config.yaml
n_experts: 128
moe_layers: [1, 2, 3, 4, 5, 6, 7, 8, 9, 10, 11, 12]
router_z_loss: 0.0001
vocab_size: 4096
positions: "rope"
init: "normal"
decay_fraction: 0.937
doc_mask: false
Below are experts of layer 6 (counted from 0) of a mixture-of-experts language model. Rows are named router (the router's row for the expert), up (a neuron's input weights, with its number) and show model dimensions 0-191. Each number is 128 + 24 x the weight over its row's rms, rounded and kept within 0 to 255. Numbers have three digits each.
Before each expert's rows: a language model's description of what the expert responds to. This comes from a sample of Wikipedia text that the model never trained on.

# expert 45
It responds to: Mostly to, in, for, with after a person or pronoun in narratives, such as helped the team to, prompting them to.
router:169114151127141080152078111150053135110125123140141136169087138120104174142105140124112129090099156109164128100115134144097137106161156127167162138140153135153124127141124141115192128109119136131118172099126127133097098114116165084107108131134108148136106144104142131135136110137126111142174153131124096171113098124100087163131120136161128137122109175075127136126111157086131132128120112135099125123135185148138137143138110176129126150076109139155118114108123132101128081096113092125149171156122145109157122104110126115132141132137150142053130123115147133158098145127145168150
up0:146141080103166149112163152106186107133117118129142167132140171118109122139124139124170172123135134132088146144157132115109156102126166112117115155139118113109126105121132120132147087165163161063116156163132120121112134147126122132120114145145159102104119116139133070148103120089106125115154150081104124149093112076128133136122135130139117136119097126148139119118095091118110129133118119117127062128166131129126122146123151115136113088103156090127117114117129126183163103151127161108133141160096166113118157203161124137135090173118089097122136135162112136129146085138100174144
up1:148102125125109129175136158147106136134108122139142064146105151175126139115128120126142115165113130070111139151099145087135145161140142134096128121121159119141142122142152130104195125089124109105146112170122137114122127115133099075134133118118113113121077155119146143129115125163176153136114114123137117103143092131092072177179112128150131086113098106151142150089172126163143083149162157141101130117103111158134112143124064169129139127122086171124166124135119146138130128125102155130116114156133104116113129136120147151103171178170108113114118163123157101127122143111092139123
up2:118108118134155128083104146089106098137129113142130169154141133090105144151165132121158094116099115113195173119154116106137129127139129153124127121134100172111164142130197161084117154123122132156105156137100105140134119118100145146116129121141095110115114096099151165155127104148145154089131140113135164146136171126140107116124151168102138136143130107179142088120136155147130146149120122129123083133130121153140141092065153146136134133137125137172145113121102109113140150160134105135127155126130112081099102080113128132154139150139168129129077073152099170116130089154100074123
up3:173111139154091153123136141113110151170110115125100132117142167145091146156145117109087139142090181109090136130105117135123110146125102133126107155124124151122126163142073149159129109084111150107112160153120154129118149157117136106154155125090136112090141138106142127085144135131114135092160115117130100088130131171143124119140112129132205097133137138144104139121098139095100154125162099092124146117148137111146140136127121129176115109133144095121182133101098153095151155141088100097132126116148149137086162091109135170117104133116124086113130131123102140150150102120196190142

# expert 61
It responds to: The prepositions of, to, by, in following nouns or participles (made of, role of, worked by), and colons after field labels.
router:142115163103113118134097119158119147114136111137080169140101083099117132123091150126129142103120165117140134060110161121113124100158144131126171131147107140174133131141132121128153113152174144139107142125131102146098138115120161154104107174115107139141118122119132138134111137166121099135160146119109153190110106101134135131123130122126129136146116181100137110119090173116127128143105116132096135130141193128122151132110092178102132138083109160153123104131115107109130096126152094133149170136099106122204098112130116084114141113043148117087122149127140114165117142147136165149
up0:127133127129118153093134170163107114101115107135129134122147132149128157112131082107143145167145117122075121145091138172161168122129159162129115096127123127152096127132075143123107120102168125161115098167132139128077117099110140161097107116119132172126152154101114156131114102179139134112117110137146121153106111108153180109142104155134119087107145147111101130114114112131093127099156109109133132126126123127132149094117182132124134121118150168138151140170144093127149135135127113130105143129093072109182156139132148097104090144077122186104135087177081124162142115101119102139
up1:132134112157108135136176109092116168123128141153094128096190136078131100163119156141136118150117080116149119047104180092155147111088120139139078146167147116105096144163112079124137154140105110159104106147139115173107121168163148163145150109149110124097120163109080148149123133115109089126115160089153158136093137123131153147146093131113112138112117120155117168157144140121101121102101136121138172167124145103157118138160086095122150094125141130129134111109111150132111125149167128152142109125116126135128118111123142121096141133111119160116134135158085151136133089136104128148
up2:111138134150155115118125111123158165165154105131121118109129147122139123067107142138137145107136073139126112119125145137105134141087131144091137098133139101159152115160124073129106118148146115104121157171154090151073160129162125158111104137111135114134090136112145135137142135165103152136162162130185161164067115116116093097167101126118104149109134151107143105126133133143148124134140094134150126066112094143119133167105119092136148077154155136164104182131114097114138071137149107103147110119118098126116124107144092171156131107105118162160164121092121145121161118132127147144
up3:129124113104111099176110161147132158103088121125121091149121136075114109097092143114145131138124139149147112088098174145130132122126156172112084155140137111169110145143120185163099114130149144083163094105120112113157134119165075133131118153141079103162166130121163119141100145105140092103136135104143157143103116098133127120131122128125138086111108135126141127139089181144160104151150126112087155117162099141181148119155134136126160154088091146135140132131149128070103132128117107136095115170110138165127141119098108105120143160099163135113115130151140130120138159130168160157

# expert 40
It responds to: Pipe separators and brackets in sports, results and listing tables, plus occasional function words starting phrases, e.g. | , (S, ) | .
router:155091105158114113148106137131104157123154120154153114147111140096106141136128151165107147073101111118135123097102156144085134139143153139166163132132152116154107152134136106110214103132147135143119127103167150135117096122115147098129113140138096161145106136094138150129120123124190132138174141104105101144134124108110074115153079159102137137166110161108132153104112150092132104139091154136125106122143144134136125132135098136105114135107096128144125140072129147163130099085110109103135171138128125106157125092116117109157153151113097157081100109117112117152159110163070143175
up0:091112110143115116101120151121105110134134113141167159158097126135080062113139116102125143154071194116092125151112147137153145135108137169129128140144077133153105116135145102116117120158122129133140135140120102148121139146082127135109147116170173118112094115154136129136142067063094147147150114142105155109109155115100174117108153160147114156139132105113167138165139114147096198151145146121160087128106119133136101113111127111126118148123150097148122108137134103129144084105112172165149151116158115131089130142138123123157189140157155131107110110129104104129131101120145099127
up1:125125142111124104109080132089141123105172135139111145117126150124120122133142091128111106131163097104128074099120099095140137167152114087168121121177120123145125138167123150125094123134144147180133086143150126109130095129114162140139139156168080158132124109148131164110157131101153108095129146123115136137191132132146125113109104179088117141188144158147094123131084126128150126142144135085127095132136150107077156138122071102138107084122107151131150086175110146115155078134132164133136152125161130167114083125116139121140152132121122146153102143142144120109136122143135161083
up2:159147183125147120168159123122109179123128083136173145099156131112117120142146074128106144151120160144103157133105099124118134132125136114094136165153146161161082138105163115086127128157138136076123142114128099128086162109112189099113122168140139113108105143154117145149126113130089142133139170131097125097130117104099111139130118149107106115122123123146142096161113145139147144148099163138099081128127188134122106129141140125114124140087094141144107114129144086143156096135106159101110182134120143117108156137120108134152161134109163148141139058144099128082115085146110120111
up3:124107133124110149154112124129158126127148087134122115146102124179133107101119120128089093146099116138084090116136085129135111127187154134145093074121107139181097184154130123137099138186176112142136134136115098091054147130137087129152166129159165144116159086125125127109120110111135122125160101111141109128114106133139112186138118157110125161115117135134118114094138132123136136144161164157146111171175172130108126116141109123170124148136139134137137149085122107142119078132108113129124130079112166127113159134113137135121084158093162131125122133111131106145102110142133155169